{"n_experts": 160, "experts_per_token": 8, "normalize_top_k": true, "routed_scale": 1.0, "init_std_router": 0.00807, "norm_eps": 1e-06, "tie_word_embeddings": false, "train_tokens": 576600000}
Below are experts of layer 4 (counted from 0) of a mixture-of-experts language model. Rows are named router (the router's row for the expert) and show model dimensions 0-255. Each number is 128 + 32 x the weight over its row's rms, rounded and kept within 0 to 255.
After each expert's rows: a language model's description of what the expert responds to. This comes from a sample of Wikipedia text that the model never trained on.

# expert 12
router [132 147  99 119  95 153  73 127 101 123  99  76 161 138  60  63 141 129  95 120 128 105  93  92 120 129 125 131  82  89 155 164 134 197  89 121 122 150  63 132  73 144 131 140 116 120 162 174 140 132 117 182  78 120 150 164 141 125 176 141 159 107 108 163  95 174 120 183 128 105 164  85 208  85 127 152 176 133  98 121  95  80  73  69 135 181 121 121 145 156 107  85  70 152 113 130  81 149 119 171  90 155 183 123 150  66 125 110 112  62 122 109 166 145 107 137 144  74 138 112  99 145 116 166 137 106 118 117 174 115 124 153 114 144  80 136 137 105 153 158  99 167 134 121 100 160  92 140 120 130 124 160 142 128 137 110 163  82 128  91 168 144 138  98 112  92 134 164 100 179  72 141 136 163 175 145 139  97 149 108 161  98 163 161  92 106 117  95 116 119 141 121 170 173 138 143 134 148 156 130 133 111 168  54 124 134  80 130 100  41 125 111  83  93 120 131 168 109 166 170 113 157 149 155  87 142  98 119 180 119 125 161  86 165 160  78 199 100 132  66 140 182  87 138 147 175  93 152 107 201 191 140  67 160 167 111]
Opening pieces of content words right after prepositions and conjunctions such as of, for, in, e.g. up(ward), back(ing), gl(ucose), str, arr.

# expert 27
router [ 91  99 126  79 142  53 150 132 139 105 140 158 134 166 119 134 104 143 130  98 136 111  88 128 134 117 184 158  85 185 139 141 116 101 118 109  91 105  84 142  90 114 134 140 136 108 169 157 113 155 136 149  74  59 131 136  99 107 200 103 116 125 160 114 160 143 166  88 128 126 107 113 165 103 151 113  91  97 149 153  61 105 114 149  61  82  86 125 118 151 153 129  99 154 191 121 104 138 102 131 161 127 135 158 161 217 108 140 173 163 145 103 158 117  56  99 122 153 116 152  93 107 117 228 155 122 181  91 118 108 134 102 117 108 154 204 114 117 161 130 201 105 157 166 168 153 168 213 177 125 185  98 105 103 130 169 133 102 148 119 144 167 127 122 111  91 147 127 150  84 165 135 171 110 149 165 120 153 153  91 124 189 112 100 160 188 163 114 112 199 233 134 140 122 177 177 121 121 136 111 141 148 168 109  98 187 140 134 131 186 161 171 106  92 161 129 126 145 113 123  94 115 165  87 133  67 116 132 129  89 189 117 146 118 168 170 129 110 126 166 122 128 124 153 147  59 162 113 161 117 161 128 118 138 144 144]
Verbs like was, is, were, has, had, been and the word with after a subject or clause, e.g. results were announced.

# expert 5
router [118 172 149 126 136 115 103 193 182 130 160  72 138 128 147 105 141  79 111 125 131 143 151 141 102 173 133  71 137 160 140 153 162 144 114 143  46 105 168 155 178 108 121 112  73 121 148  98  86 149  95 134  43 173 158 164 113 107 116 131 152 118  94 164 170 124  68  94 112 142  97 117 114 117 135 120 169 118 190 145 161 158 116 122  84 125  98 108  99 136 132 141  83 132 156 160 146 150 158 113 125 142 123  72 116 189 143  65 118  78 167 122  94 154 111  89 162  87 149 195 138 113  99 190  54 100 168 129 140  93 131 198 129 121 135 137 153 212 125 110 163 143 118 120 118 146 127 128  64 119 128 125 158 129 132 115 137 168 107 146 100 140 104 135 152 106 187 103 124 128  95 114  77  81  84 160 130 114 124 190  61 172  81 151 154 168 106  95 118 113 158  56 146 165 187 108 101 131  86  82 126 120 127 158 114 200  67 166 104 134 114 117 100 148 120  77 145 122 183 113 117 165 103 126  97 101 142 148  94  70 106 117 179 174  66 103  95 160 119  96  91 151 160 138 158  91 149 116  89 125  74 144 101  65 116 119]
Pipe characters between cells in wiki tables of results, stats and elections, plus colons after infobox-style field labels such as Starring:.

# expert 56
router [140 119 154  73 149 115 147 153  91 108 106 139  89 113  89 109  88 118 106 178 100  74 161 111 156 173 145 189 180 121 143 155 109 160  96 124 127 114 200 139 172 110 168 104  69 140 117 123 100 155 100 157 109 114 118 113  88 136 142 142 152  77 156 113 151 208 121 124 106 121 135 131 110 103 138 120  90 127 148 144 108 170 142  79 123 154  40 119  64 121  84 118 137 148  63  39 119 134 138 157  89 145 154 119  64  88 118  72 147 106  91 176 175 152 206 177  79 120 134 135 117 192  75 167  86 136  84 130  79 163 132 131 101 101 104 152 151 113  98  98 131 154 123 127 140 155 124 144  98 145 116 108 157 122 140 122 138 104 118 143 121 100 141 142 145 120 103 101 116 139 106 147  61 141 131 154 102  74 106 114 126 202 128 177 119 142 119 156  98  85 188  85 122 188 150  86 179 159 129  66 122 155 108  92 115 165 129 115 124  87 121 142  93 163 106  94 117 127 130 182  81  82 164 194 140 152 152 114 156 157 118 112  87 133 158 108  95 110  42 117 163  88  76 150  89 121 133  96  43 143 141 153  86 134 133 173]
Hyphens inside compounds, dashes, semicolons, line breaks and pipes in lists and award tables, such as well-known, action-adventure.

# expert 54
router [111 113 157 113 132 117 144 150 147 168 112 107 126  83 203 125  75 181  98  97  76 118  95 117 139  93  96 122 102 141 107 141 144 148 124 178 113 100 159 124 119 139 122 132 220 119 106 121 133 142 106  72 198 176 150 114  94 137 154 149 193 114 144 145 133  94 169  81  88  95 126 128 173 119 119  94 105  96 188 142 157 153 151  70 161  78 164 139  60 123  97 163 111  70 137 153  94 193 129 136  98 135 230 102 160  85 132 184 120  95 136 121  87 120 115 116 141 111 101 178 192 137  98 120 174 174 122 164 123 102 172 106 119 131  91 120 102 138  99 143  36 116 122 141 154 140 116 153 119 144 137 175 188 114 165 153 150  86  96 153 141 148 202 126 116 162 144 143 167 120 133 168 102 156  98 157 135 151 118  86 113 163  84 142 147 131 121 104 125 112 154 129 134 111 144 128 175  94 106 154 116 168  97 178 119 178 111 188 101 195  98  80 124 167 142 111 133  67 126  94 110 159 113 114 171 126  90 135 128  99  84 177 103 143 173 114 171  72 126 131 148 141  95 158  87 126 184  78 119 126  75 108 115 173 108  65]
Colons, dashes and line breaks in infobox-style key–value lists, e.g. Born:, Country:, Location:, Released:, and the hyphen starting each item.

# expert 17
router [142 108 110 117 178 186 161 105 122 114 143 129 133 144 145  88 108 113  88 176  86 100 110 140 128  87 127  66 215 101 142 156 133 137 161 146 194  98 163 101 113 150 128 131 162 110 149 156 105 144 141  80 112 142 132 124 152  64 176 129 161 163 160 119  90 100 158 133  86 115 104 169 145  75 117 170  80 157  85 122 137 106 128  85 123 154 121 148 108  83  82 188 101 101 153  88  88  91 127 118 195  91 125 117 125 166 108 149 144  85 151 142  68 155 134 129  95 163  86 145  79 159 107 162  82 165  92  49 156  85  66 103 142 133 141 123 154 123 119 139 153  96 124 130 100 122 154 128  97  84  73 155 135 147 136 175 146  75 107  93 151  97 192 100 104 109 131 139 117 153  92 107 113 168  98 120 131 156 121 168 167 194  87 109 136 125  88 148 143 137 108  78 176  91 134 135  93  85 111 122 127 124 208 118  67 112 136 103 114  83 148 127 124  74  81 144  76 160 131 140  94 178 117 127 124 126 134  79 134 152 209 143  95 172  71  93 160 154 166 110  61  78 160 160  83 158 186 151 119 147 122 108  89 155  88  91]
Short word pieces like a, al, ar, an inside foreign personal and place names, as in Gop-al, Pat-ar-a, Y-ar-ob, plus this.

# expert 49
router [ 89 159 113 104  93 165 106  84  97 111 130 139  62  79 165 107 119 126 137 112  78 103 114 141  97 156 121 155  93 154  95 184 124 131 116  94 191 134  97 123 151 128 163 127 147 139  95  81 131 158 201 141 139  86 143 156 112 100 198 108 163 149 103 120 149  94  86 193 120 100 126 109  75 118 190 196 126  58 111 135 155  84 167 100 128 108 111 128 107 119  77 114  96 131 102 125 129 123 163 187 123 176 114 116 146  98 130 179  53 156 112  70 169 143 150  91 112 104  86  74  80  85 138  72 124 101 184 122 166  95  91 126 132  70 169 105 163 140 178 142 115 146  84 159  81 170 147  95 129 142 150  66 100 171 120  92  93 150 194  92  65 155 159  81 111  97 138 138 140  92 139 146 124 152 125 101  78 150 208 128 120 100 108 164 104 136 106 131 135  78 144 139 157 140  87  80 165 110 165 123 112 103 135 158 130 175 124 132 121 126 108 197 143 145  99 109 118 154 179 175 118 206 144 125  98 131  98 135 131 160 127 124  76  84 114 147 123 127 208 122 138 109 101 165  94 120 146 120 153 123 110 148 122 148 170 187]
Final pieces completing words or names after a stem, such as ian in Hawaiian, ine in submarine, is, osa in species names.

# expert 28
router [153 141  69  74 160 145 128 129 160 130  84  90  91 148  81 142  94 152 102 112 122 108  97 138 155  94 111 107 114 139 160 145 169 155 126 130 179 186 106 115 173 140 111 118 170  83 110 166 130  93 164 136 129 141  74  68  89 122 104  83 145 126  98 150 124 184 122 128 162 122 127 153 134 111  56 115  53  23 120  59  75 194  89 147 158  89 149 176 104 131 126  92 148  44 151 147 130 129 181 157 106 148 157 156 176 114  63  92  75 139 126 129 143 137 124 176 178 191 157 136 120  99 198 120 100 191 179 125 137  57 123 158 112 115 162 153 109 147 124 106  97 101 147  84 127 104 107 137 124  88 121 119 115 154 119 173 129 117 139 134  69 164 173 137 107 103 125 138 160  99 145 160 140  57  87 150 135 209 138 152 109  92 192 160 160 108 160 172 112 111 161 148 103 153 188 137 126  92 129 146 156 106  99 135 149 128 135 141 165  70 119  94 130 147 165 121  90 133  84  89 152 142 126 105 193 133 143 169 137 150 160  99 124 185 127 161 129 137  82 135 121 143 106 167 150 124 128 104 152  89  86 107 151  88 151 124]
Decimal digits and coordinates in tables and infoboxes (°N, ".8", "(2" in elevations), plus inner word pieces like res, us, ok.

# expert 23
router [120 142 104 164  73  82  68  96 209 150 157 111 150 164 169 107 121  90 151 148 105 176 109 144 169 137 101 119  74 157 135 119 112 152 117 118 143 165 120 174  88 193  98  87 173 136 126 111 175 201 130 120  52 109 130 153 179 152 133 119 162 149  97 150  62  95 131 140 129 146 113 138 149 143  82 163 130 105 153 157 133  79 143 172 187 125  92 140 126 147  88  46  97 122 159 170 162 100 115 113  89 105 143 122 178 142  93 173 173 153 124 128 190 119 130 166 159 135  97 147 113 140 151 160 123 151 141 173 144 104 138 150  65 120 101 181 130 171  78  93  84 103 151 128 119  95 126  98  74 113  94 143 147 120  66 162  76 123 138  91 130 136 129 141 132  63 120 155  98 144 148 134 147 135 132  90  98 103 158 116 102 138 149 176 163 151 199 131 168 156 154 124 110 103 102 110 165 111  78 155 134  85  95 215  47 114 115 155 164 169 129 164 101  78  90 130  89 130 132 132 140  88 171  95 123  76  83 165 165 113 117 128 190 102 155 123  93 146 112 128  89 130  79 137  50 135 141  76 109 136 127 122 122 163 141 161]
Coordinate symbols like °N, ′, ″W, pieces like az, ez ending surnames in sports tables, and labels like (age.

# expert 33
router [142 169 120 101 137 100 170 170 134 146 106 131 144 132 119 135  99 127 110 174 116 146 142  87  73 112 140  84 139 111 145 116 129 143 153 112  33 100 147 150 129 102 113  99 110 101 162  93 100  97 196  72 108 114 179  92 139  94 115 181  93 163  99 145 134 163 153 171  97 145  96 131 157  74  96  92 112 134  58 124 146 193 134 132 110 103 131 157 135 136 129 148 162 153  77 128  85 133 117 118  92 138 152 155 107 157 182 119 132  68 141 127 135 132 109  66 146 104 109 135 182 165 149 133 173  94 119  83 159 117 175 167 141 152  85  80 164 138 126 149 146  79 131 135 159 166 106 198  43 107 110 145  82 145 101 165 143 160  95 153  90 151 100  99 137 181 117 147 124 192 129 147 114 149 112  88 146 177  36 129 130  76  55 154 114 142 111 137 111 170 131 108  89 143 125 134 134 119 187 159 123 140 141 140 162 172  82 154 128 166 152  94 101  91 133 137 144  92 130 133  98 150  92  91 150 155  98 154  91 146  93 128 153  95 131  91  83 109 122 187 148  24  84 111 120 124  91 144  68  82  86  78 144 111 136  44]
Pipe separators in table headers and rows (Pos | Team | Pld) and == or === section-heading markers in sports and election articles.

# expert 52
router [149 164 118 114 117  85  77 145 122 130 167 132 110 153 105 136 140 110 115 164 135 123 102 160 153 127  83 185 102 117 201 110 104 121 190 154 120 121 148 161 171 100 127 144  52 156 124 108 197 105 173 137  70 161 233  75 175 131  59 109 142 153  99 109 146  87 140 108 169 106 156 168 197 134 110  83  93 125 115  74 159 125 176 108  75 175 151 139 111 189  82  95 125 131 116 144 177  60 125  96 106 136 138 138 128  72 122 179 116 126 134 102 183  96  97 112 117 130 122 171 124  90 142 117 131 114 170 169 133 175 135 121  90 159 193 118 193  65 104  69 136 162 123 123 143 105 120 159 127  83 147 149 160 135 166 123 184 129 122  92 186  90 108  89  81 154 114 170 125 149  68 170 136 124 170 139 153 113 159 131 160 117 133 125 124  85 186 123 146  99 146 167  59 123  74 120 140 112 122 107 164 152  83 139 164 194  94 151 195  93 160  95 119 115  88 107 116 136 111 126  87  96 123 107 126  84 129 145 111 117 140 164 148 122  92  70 106  78  89 122 155 133 167 140 166 132 164 121 158 136 161 144 151 110 126 125]
Pieces of place names, organizations and titles, often after a capital N or S, e.g. Nai-robi, Nog-ales, San, Labour, President.

# expert 13
router [144 148 129 199 187 103 110 164 107 109 156  69 144  84 158 169 105 117 154 166 126 119 100  91 130  47 172  95 129 126 135  81 140 109 155 175 100 105  75  95  98 170  93 126 173  91 104 109 116 147 144 204 175 149  89 162 159 118  76  96 124  74 160 119 152 155 109 132 147 117  94 111  92 182  99 150  87 196 116 153  78 117 198 120  64 163 128 113 155 174 160 145  91 117 179 114 128 138 124 118 132 142 195 162 175 114 125  93 111 180 126 105 110 143 142 160 127 133 103 197 115 145 118  96 134 115  63 131 173 109 114 158  62  61 146 152  92 125 126 126 169 151 103 109  92 126 111 176 138 183 102 112 106 109  58 108 177 134 137  81  67 138 127 140 122 140  98 151 130 116 157 131 172 115 108  95 196 138 136 148  79  66 127 130 100 145 134 146 129 137 150 104 121 113 115  67 106  82 124 147  89 118 173 144 156  61 185 121 139 103  82 159 128 168 136 115 135 170 145  84 143 117 207 113 130  80 129 129  76 166 128 134  90 118 129 107 109  92 142 114 164 167 137 118 170 111  76 119 150 174  79 160 111  97 132 113]
Pipes, line breaks, dashes and cell openers in sports-results and track-listing tables, such as times like 3:, country codes like ARG, Won.

# expert 0
router [116  92  95 123 121 136 134 202 134  98  92 108 119  98 106 131 111 217 104 127 140 130 135 142 126 122 143 122 114  79 150 116 109 115  75 201 146  97 122 123  81  96 132 123 134 156 121 182 136 114 112 153 143 105 123 164 158 102  95 213  97  97 147 150 135 178 152 125  80 118 131  95  84 138 116 105 181 110 145 160  84 195 141 171 168 176 102 179 121 133 136 108 131 169 104 146 121 106 102 129 149 161 137 100 133 114 161  95  94 125  97 110 145 163  86 147 110 131 150 126  92  84 149 161 160  57 120 108 120 120 183 117 140 113 126 111 107  86 165 126 142 129 147  98 147 106 111  96 111 102 126 161 123 109 135 107 133 126 118 160 155 114 154  62  97  56 121  97 114 205  94 101  79 171  54 120  63 166 104 120 165 121 150 125  70 181 181 158  71 102 105 105  98 100 170 134 150 195 183  89  81 123  90 121 116 119  84  77 133 116 164 164 180 166 122 125  68 117 120 111 195  79  58 124 108  96 140  40 150 145 141  97  74 131  91 190 126 120 150 157 148 127 106 108 159 126 186 110 106 172  77 115 116 142 107 167]
Closing quotation marks, apostrophes, closing parentheses and braces, and digits inside numbers or LaTeX and table cells, such as "LCF", $969, 1984.

# expert 57
router [186  96 108  76 120 202  91  74 171  94 146  76 156 135  87 101 115  89 145 149 130 176  58 157 122 146  66 155 135 158 124 121 178 143 147 140 171 138 103 122 121 122 126  79  83 111 135 111 102 168 130  85 103 136 161  98 126 132 151  98  86 129 117  79 102  80 103  94 112 115 118 116 110  90 128  96 114 101 133 107  73 149 112 156 110  64 153 197 148 144 139  91 111 152  74 108 138 142 185 143 142 136 113 133 127 134 113  91 138  83 170 121 174 136 148 182  81 106 124  99 128 138 164 162 156 182 127 100 166 132 119  96 120 106  85 108 128 175  63 155  96 125 111 141 100 129  84 138 113 104 103 183 175 131 125  93 117 154 152 115 202 147 104 177 126 117 127 161 147 100 109 161 137  94  96 134 139  95 151 112 131 103 135 207 146 118  80 132  90 190 122 120  85 162 110 178 145 109 123 139 150 152  78 103 147 153 127 156 118 138  46  73 204  99 111 170  78 103 121 121  98 170 146 109 195  81  85 112 124 116 101 149 131 169 138 116  69  58  95 152  58  99 118 156  93 136 180  71  79 151 117 137 144  75 146  91]
Infobox and census fields (Coordinates:, Kingdom:, Location:, Personal, population), coordinate marks ″N, election-table pipes, and the suffix ical in historical, magical.

# expert 15
router [122 162 181  90 116 134 140 141  81  93 127 137 144 141 130  86 173 130 121  88 165 171  81 133 166 113  92 126 133 118 134 136 160 127 112  96  91  72  74 215 177 171 144 143 197  98  85 147  72 132 171 169  65 151 102 127 162 123 139 177 175 167 140 114 140 142 139 135 118 140  89 214 139 119 170 157 109 139 117 146 147 151 141  96 174 175 150 159 186 149 175 135 136 155 136 127 149  91 134 103 190 184 152 111 129  76  88 106 113 105 151 100 127 101 116  72 151 146  28 152 113 177  97  94 142 136 133 135 115 181 142 161 185 177 127 144 146 105 119  68 174 134 122 151 153 115 135 166 149 134 114  81  99 128  82  87 113  66 139  91 154 126 171 111 118 150  92 144 141 172 120 104 128 127 101 135 111 170 211 140  98 144 134  91  81 133 139  87 121 108  81 146 138 100 140 111 201 151 148 100 128 155 118 121 192 174 182 105 182 118 136  98  78 160 137 141 138 178 153 132 126 151 136 137 100 148 115 109 108 137 141 135 143 106 131 155 199  81 137 172 162  72 132 111  89 138 193 156 168 121 143 154 172 157 123 181]
The word as (viewed as, designated as, like), plus single digits and number pieces in years, times (:00), coordinates and table scores.

# expert 40
router [130  55 130 164 141 116 162 121  99 132 168 146 151  76  76 148 176 147 162  44 204 137 148 124 131 119 196 100 136 114 169  53  88  86 103 106 158 113 127 126 146 140  95 134 112 157  91 182 117 109 133 145 182 150 102 162  76 140  99 145 193  67 165 102  82 119 108 148 135 106 181  92  84 111 127 116 151 130 145 205 143 107 119  94 133 150 100 107 197 153 171 109 195 114 138 140 166 171 163  91 112 147  70 213 167 139 141 100 154 150 131 161  74 188 200 143 140 117 107  61 110 100 123 113 127  84 158 128  85 132 105 130 143 118 125 110 102 129 142 175 162 134 135 142 127 106 132 105 161 147 124 116 120 129 176 126 157 149 118  93 185  95 107 128 202  93 142  80 119 110 167 128 138 148 126  98  72 110 134 108 116 148 129 111  79  70 107  81 158  89  46 132 185 130 162 151 146 152  94 121 148  99 133 144 128  88 131 118 128  55 134 196 100 134  92 111  84 153 180 128 149  96 141 157 143 169 169 125  89 119 100  94 138 153 128 125 126 117 166 139 101 131 142 123 117  93 150 175 123 122 153 127  76 157 120 171]
Comma-ending years after a date ("25 November 2017,"), plus common function words the, and, in, and newlines in narrative prose.

# expert 63
router [128  56 127 163 143 113 160 120  98 133 164 150 150  75  75 150 183 143 159  48 205 136 150 123 131 115 197  98 137 113 167  57  91  84 104 106 158 110 123 129 149 143  95 144 113 157  95 187 120 104 132 147 179 151 101 164  77 138  98 147 189  70 163 101  85 118 106 148 128 110 185  96  83 109 129 119 151 125 145 203 139 105 121  94 138 149 102 108 197 157 172 113 197 115 133 135 170 174 163  90 116 144  72 209 170 136 143 100 158 151 129 163  74 185 198 145 139 112 109  61 107 103 116 113 125  82 157 124  84 133 106 133 146 124 130 108 101 133 141 180 160 137 136 139 125 106 133 104 162 147 128 114 119 127 178 124 159 150 123  93 185  96 110 130 204  97 146  76 122 106 171 127 134 147 129  95  76 109 132 111 116 148 129 115  81  67 109  79 160  84  50 132 189 126 161 154 146 149  98 118 152  95 132 145 126  87 134 115 125  53 135 193 100 132  95 108  84 151 178 127 147 100 144 158 141 171 165 121  94 120 100  91 136 155 130 130 120 116 166 138 100 129 143 129 117  97 150 176 121 122 151 128  75 160 120 168]
Line breaks, and, the, and subject pronouns (they, she) in running prose, plus word-with-period endings such as ology., time.

# expert 29
router [134 104 102  94  37 149 101 135 151 125 120 165  94 156 176 143 165 107 133 115 122 122 133 134 177 135 139 113 134 123  79 125 180 112 141 104 178 130 189 165 182 151  77  96 141 137 111 150 147 199 123 132 114  95 125 165 110 166 106 128 148 142 105 148 161 154 120  63 165 148 138 156 137 112 101 113 143 120 153 123 127 107 100 130 143 115 143 165 134 126 202 101 194 164 104 120 109 140 172 134  97  99 125 125 117 114 204 132  88 105  88  68  91  90 140 124  72 159 136 165 134 154  51 124 136 115  26  80 104 135 131  99  91 103 132 133 101 102 122 139 162 156  89 131 107 109 138 133 149  87 128 138 120 131 120 124 137  55  67 116 146 123 113 134 127 139 106 162 111 118  58 134 123  97 139  91 117  87 152 128 122  91 160 195 215 148 125 191 137 170  80  66 107 138 120  81 116 130 178  89  45 110 125 144 139 178 125 134  81 139 110 138 146  96 167 196 162  94  78 117 119  54  54 140 167 108 128 161 127 203 147 160 104 105 169 156 138 137  65 128 102  89 144 144 100 127  70 105 120 137 138 105 170 109 111 145]
Direction words north, south, east, west, plus mid-word pieces after Sh or Cl, such as -ash, -ical, -ast, -out.

# expert 41
router [145 179 117  69 136 110 171  74 135 132  91 114  43 120 143  98 172 181 174  56 124 107 133 137 166 114  99 136 117 103 146 176 123  93 112  72 142 109 135 119 150 143 214  91 146 132 110 102 152 155 150 171 146  87 142 136 126 145  76 143 112  79 102 117 132 129 168 155 100 127 121 202 165 105 144 162 143 131 112 146  96 153  87 167  88 161 111  77  66 114 121  76 105 155  88 130  99 126 149 184 147 142 128 115  68 106 103 135  88 145  98 154 147  95  81 169 153  61 120 190 113 155 144 111 125 146 121 114 164 100 111 144 122 107  78  62 121 118 115 119 124 105  89 137 108 122 135 109 113 117 192 116 185 124 107 132 119  86 211  98 109 141 121 128 109 122 124 111 161 137 170 119 134 170 138 127  65 120 210 149  78 136 117  87 162 189  96 152 185 103 156 115  36  80 135 128 173 158 176 117 113 168 117  74 140 140  86 110  91 171 115 162 175 126 119 169 186 146 164  61  93 150 133 147 149 111 104 118 123 126 116 135 151 101 193 130 157 156 115 100 127 141 155  93  87 176 146 142 129 127 126 147 138 148 174  70]
Inner pieces of scientific and technical words, such as rop in anthropology, ith in logarithmic, omet in endometrial, ron in electron.

# expert 53
router [126 150 143 167 112 100 167 133 125 120 135  78  74  80  93 138  93 184 138 125 136 136 123 138 142 145 129 103  60 140 123 142 156 117 116  91 163  98 152 120 109  78 112 149 158 138 163 186 182 129 158 125 133 173 121 145 100  90 168 163 105 112 184 179 112 125 179 105 147 133  93 153  79  98 135 112 166  57 169 134  85 104  86 119 140 113 116 122  68 156 169 145 213 134 162 142  92 160 103 125  99 143  83 105 113  79  85  83  95 144  98  80 136 121 139 109 159  99  91 142  89 155 171 150 143 110 133 112  97 133 115 126  77 139 128  54 108 124 128  61 150 139 160  57 215 142  96 142  95 124 143 140 134 130 113 158 111 143 169 148 146 134 103 107 184 116 111 166 122 181 115 120  93 107 165  57  41 153 173 142 135 142 140 106 104 126 151 123 135 127 101  89  93 159 155 127 134  94 134 122 117 111 105 200  95 118 176  93 126 104 104 124 150 132 166 187 134 134 131 140 101  66  90 107 143  90 178 179 154 236 180 116 157 129 168 133 192 176 117 173 117  77  95 142 132 202 120 132 117 119 113 109  94 108 110 106]
Opening pieces of content words after the or and, like sp, sk, scen, sl, gu, often in mathematical or descriptive prose.

# expert 55
router [ 95 159 105 129 118 114  97 116 110  87 152 138  96 154 175 106 128 163  76 113 149 107 142  82 113  89 116  94 116 150 157 142 134 131 128 120 131 155  85 112 114 121 160 117 154 110 103 216 156 151  84 142  85  78  49 118 151 102 127 114 148  91 149 117 128 132 106  78 121 181  99 129 106 140 126 182 157 111 113  98 156 161 142 113  92 133 134 156 141 114 171  85 123 197 140  66 135 106  96  84 169 116 124 158  96 184 194 146 169 119 152 132 133 122 106 120 106 166 157 167 152 155 116 139 121 125  80 149  90 218 149 108 175 110 141 143  58 150  94 111 100  94 144 121 150 175  95  97 152  99 137 206 197  56 170  81 103 135 136 131  94 152 145  80  83  94 122 139 167 114 138  87 139  87  75 178 108 155 169 128 108 136  35 179 120 175  87 122 142 212  95 141 134 114 104  99 142 137 108 113 160 134 125  91 114 127 108 165 128 157 118  87 116 111 130  93 182 106 137 131 137 136 165 113  96 112 130 111  77 183  94 121  80 187 116 160 169 137 102 142 131 132 114 112 152 130 151 150  63 117 178 109 221 149 136 186]
Forms of be after a subject, adverb endings and adverbs like also, only, then, previously, plus plural s, as in was, been, -ly.

# expert 58
router [172  86 137 148 114 112 190 111 159 141  91  98 112 150 114 136 116 165 173  95  63 150  98  77 109 105 129 109  66 159 104 140 110 170 133 106 146 122   9  80 105 131 136 135 150 125 158 189 108  96 129 154 137 186 138 110 111  94 163 143 144  99 133 116  91 153 165 180 118 163 128 202 135 102 125 199 154 150 145 145  92  72 135  49 117 115 126 100  44 213 128  67 156 149 124 106 128 165 134 144 101 162 134 173 157  99 157 142  99 150 126 144 107  98 158 161 159 126 123 107 137 114 113 169 120 140 128 114 115 138 143 162 109 145 121 151 111 141 143 115 102 132 120 144 158 131  71  78 134  82  91 136 158 115 165 190 112 119 197 138 131 122  98 158 122 180 145 126 130 148 155  64 150 160 157  86  79 162 156 122 144 175 110  78 128 139 132 126 119 160 118 123 103 112  91 124 128 132  98 114 160  93 126 125  73 184 185  96  61  67 113 162 147 140 122 146 118 157 152 173 123 121 106 154 117 140 137  71 127 129 143  95  98 147 146 150  92 202  95  91  65 159 126 160 106 185 128 175 116 106  36 126 152  90  78 123]
Latin taxonomic names and their endings in species lists and biology text, e.g. -idae, -ensis, Methylobacter-ium, Family:, Species:.

# expert 6
router [133 106 115 202 133 101 128 240 160 152  99 162 142 113  96 119 130 101 125 135  92 171 166 108 118 140 143 151 123 127 159 125  80 123 116  95  62  94 146 156 130 140 101 110  57 145 112 135  67  73 105 185 152 165 126  90 143  93  92 145 151 142 146 159 154 168  87  42 112 143 142 109 124 192 140 149 141 133 113 161  92 126 160 136 145  82  87 120 182 122 100 108 150 105 128 133  84 124 165 153 138 132  93 131 136 149 155 106 117 111 132 163  99 144 194 177 119 133 114 110 132 145 130 101 133 114 132 167 131 146 136 176  62  68 119  83 128 177 170 102 144 166  86 147 185 104 105 140 116 178 140 141 114 146 177 159  84 163 125 190 150 136 113 150 144 185 142 128 168  97 189 129 100 179 113 131  98 126 139 147  72 103 127 132 134 142  96 193  83 107 100  78 137 132 109 148 116  98 123 129 135 118 132 139 143 135 148 191  55  71 112 188  97 192 127 111  99 131 115 143 123 101 137 176 128 146  68  34 122 114  53 129 152 164 171 184 115  81 161 157 159 107 155  85 186  98 120 145  74 115 158 133  99 113 122 145]
Separators right after personal or place names in lists and tables, such as pipes, line breaks, commas and opening parentheses, e.g. "Biermans (BEL", "Jr.".

# expert 8
router [167 130 127  94  97 139 111 109  93  99 121 197 123 165  73  91 112 134 191 142  56 137 143 142 155 108 100 196 161 128 131 141 187 112  84 112  67 193 128 172 138 197 166 114 142 125 116 120 133 146 123 109  97  98 106 167 132 129 166 155 147 172 105 112 129 182 116 115 120 152 147 116  94  93  81 150 128 152  82 177 150 146 116 139  83 137 162 124 129 134 197 156 101 143 147 183 150 115 103 107 111 117 193 101  65 148 148 159 161 173 103 129 186 158  67 122 151 114 109 129 159 103  61 152 126 180  95 161 134 107 129  47  99 133 126 100 172 165 105  89 171 148  95 134 180 146 147 114 125 123 100  33 155  90 138  86 106 114 109 106  56 133 128 149 132 132 109 136 141 111 124 152 132 151  96 171 133  93 148 141  55 136 147 116 114 102 114 157 121 166 152 118 102 140  88  83 171  68 138 162 122 122  63 134 116 110 161  58 116 107 117 124 147 107 171 161 153 145 109 126 145 157  88  94 144  93 117  93 181 115 157 119 128 175 157  90 129 189 129 115 190  83 110  96 196 172 109  58 169 125 165 131 154 129 136 118]
Word-internal pieces of foreign or compound names and words after a consonant, such as ch in Gottschalck, en in Shinkansen, ce.

# expert 50
router [127  78 136 131 119 107 159 121 103 151 118 110 182 148  69 102  76 127 151 158 114 155  90  77 122 141 119 177 207 102 169 172 127 150 112 189 101 133 128 159  80 190 147 142  90 142 176 127 125 187 169 151 145 116 126  96 128  93 122 124  75 128  98 112 121 105 162  89 138 172 161 101 107 172 165  98 117 119  96 156 141  59  62 124 115 143 144  95 138 150 141 149 109 113 126 137 127 103 104  95 132 118 145  96 178 140 138  83 134 178  79 100 130 138 105  75 104 143 134 180  75 223 140  87 124 132 174 123 119 170  76 116 147 137 101 144 133 138 127  72 109 174 102 124 156 187 147  78 124 138 120 203 105 136 134 132 113 120 107  75 158 144  94  94 159 107  84 159 107 104 109  54 146 113 103 112 125 138 127  24 129 137 203 161 126 148 123 120 161 134 134 152 133 153 186 156 128 105 149 138 101 174  84 141 108 197 140 131 117 127 153  56 173 133 197 195 153 140 123 165 141 115 172 146 131 138 107 164 156 120 144 120 157 131 134 187 141 165 106 154  89  97 108 104 167 115 189 108  75 172 123 110 161 114  62 115]
Lone first letters or short first pieces of a word, often g, c, v, m, as in c-enotaphs, g-ears, Av-engers.

# expert 24
router [137 170 125  72 139 146  90 128  97  75 148 134 140 111 160 142 167  84 137 162 110 171  57  78 112 136 105 120 124  79 136 180 140 144 163 119 100 109 135  77 101 137 130 169  73 143 127 125 113  69  96 135  77  61 126  96 138 125 178 173 121 105 122 123 141 118 127 113 156 137 103 142 128 142 144 141 110 102 173 159  97 132 143 139  69 107 106 126  35 102 122 119 169 122  61  96 133  70  77 114 191  55 130 115 171 186 179 127  59 119 151 138 144 102 133  97 125 148 167 135 131 145  82 166 142 150 143 118 163 136 149  88 167 152 138 121  88  77  76 110 175 158 170 163 164 114 161 151  99 118 102  76  92 168 137 120 107 127  48 102 132 103 149  96 168 134 134 204 148 135 116 129 115 109 116 117 106 123 128  97 146  92 100 172 121 193  79 146  76 115 155 176 150 137 141 103 212 114 125 202  61 124  97 155 149 136 128 107 124 167 113 151 138 148  77 116 148 125 106 100 125 108 118 117 159 174  85 118  96 115 142 132 109 144 119 145 157 122 104  99 105 120 129 145 195 135  69 165 211 156 172 100  97  85  89  77]
Mid-word pieces ending in k, m or ng, such as ak, um, ok, ang, ark, often in foreign names and words like Balakən, Park, trademarks.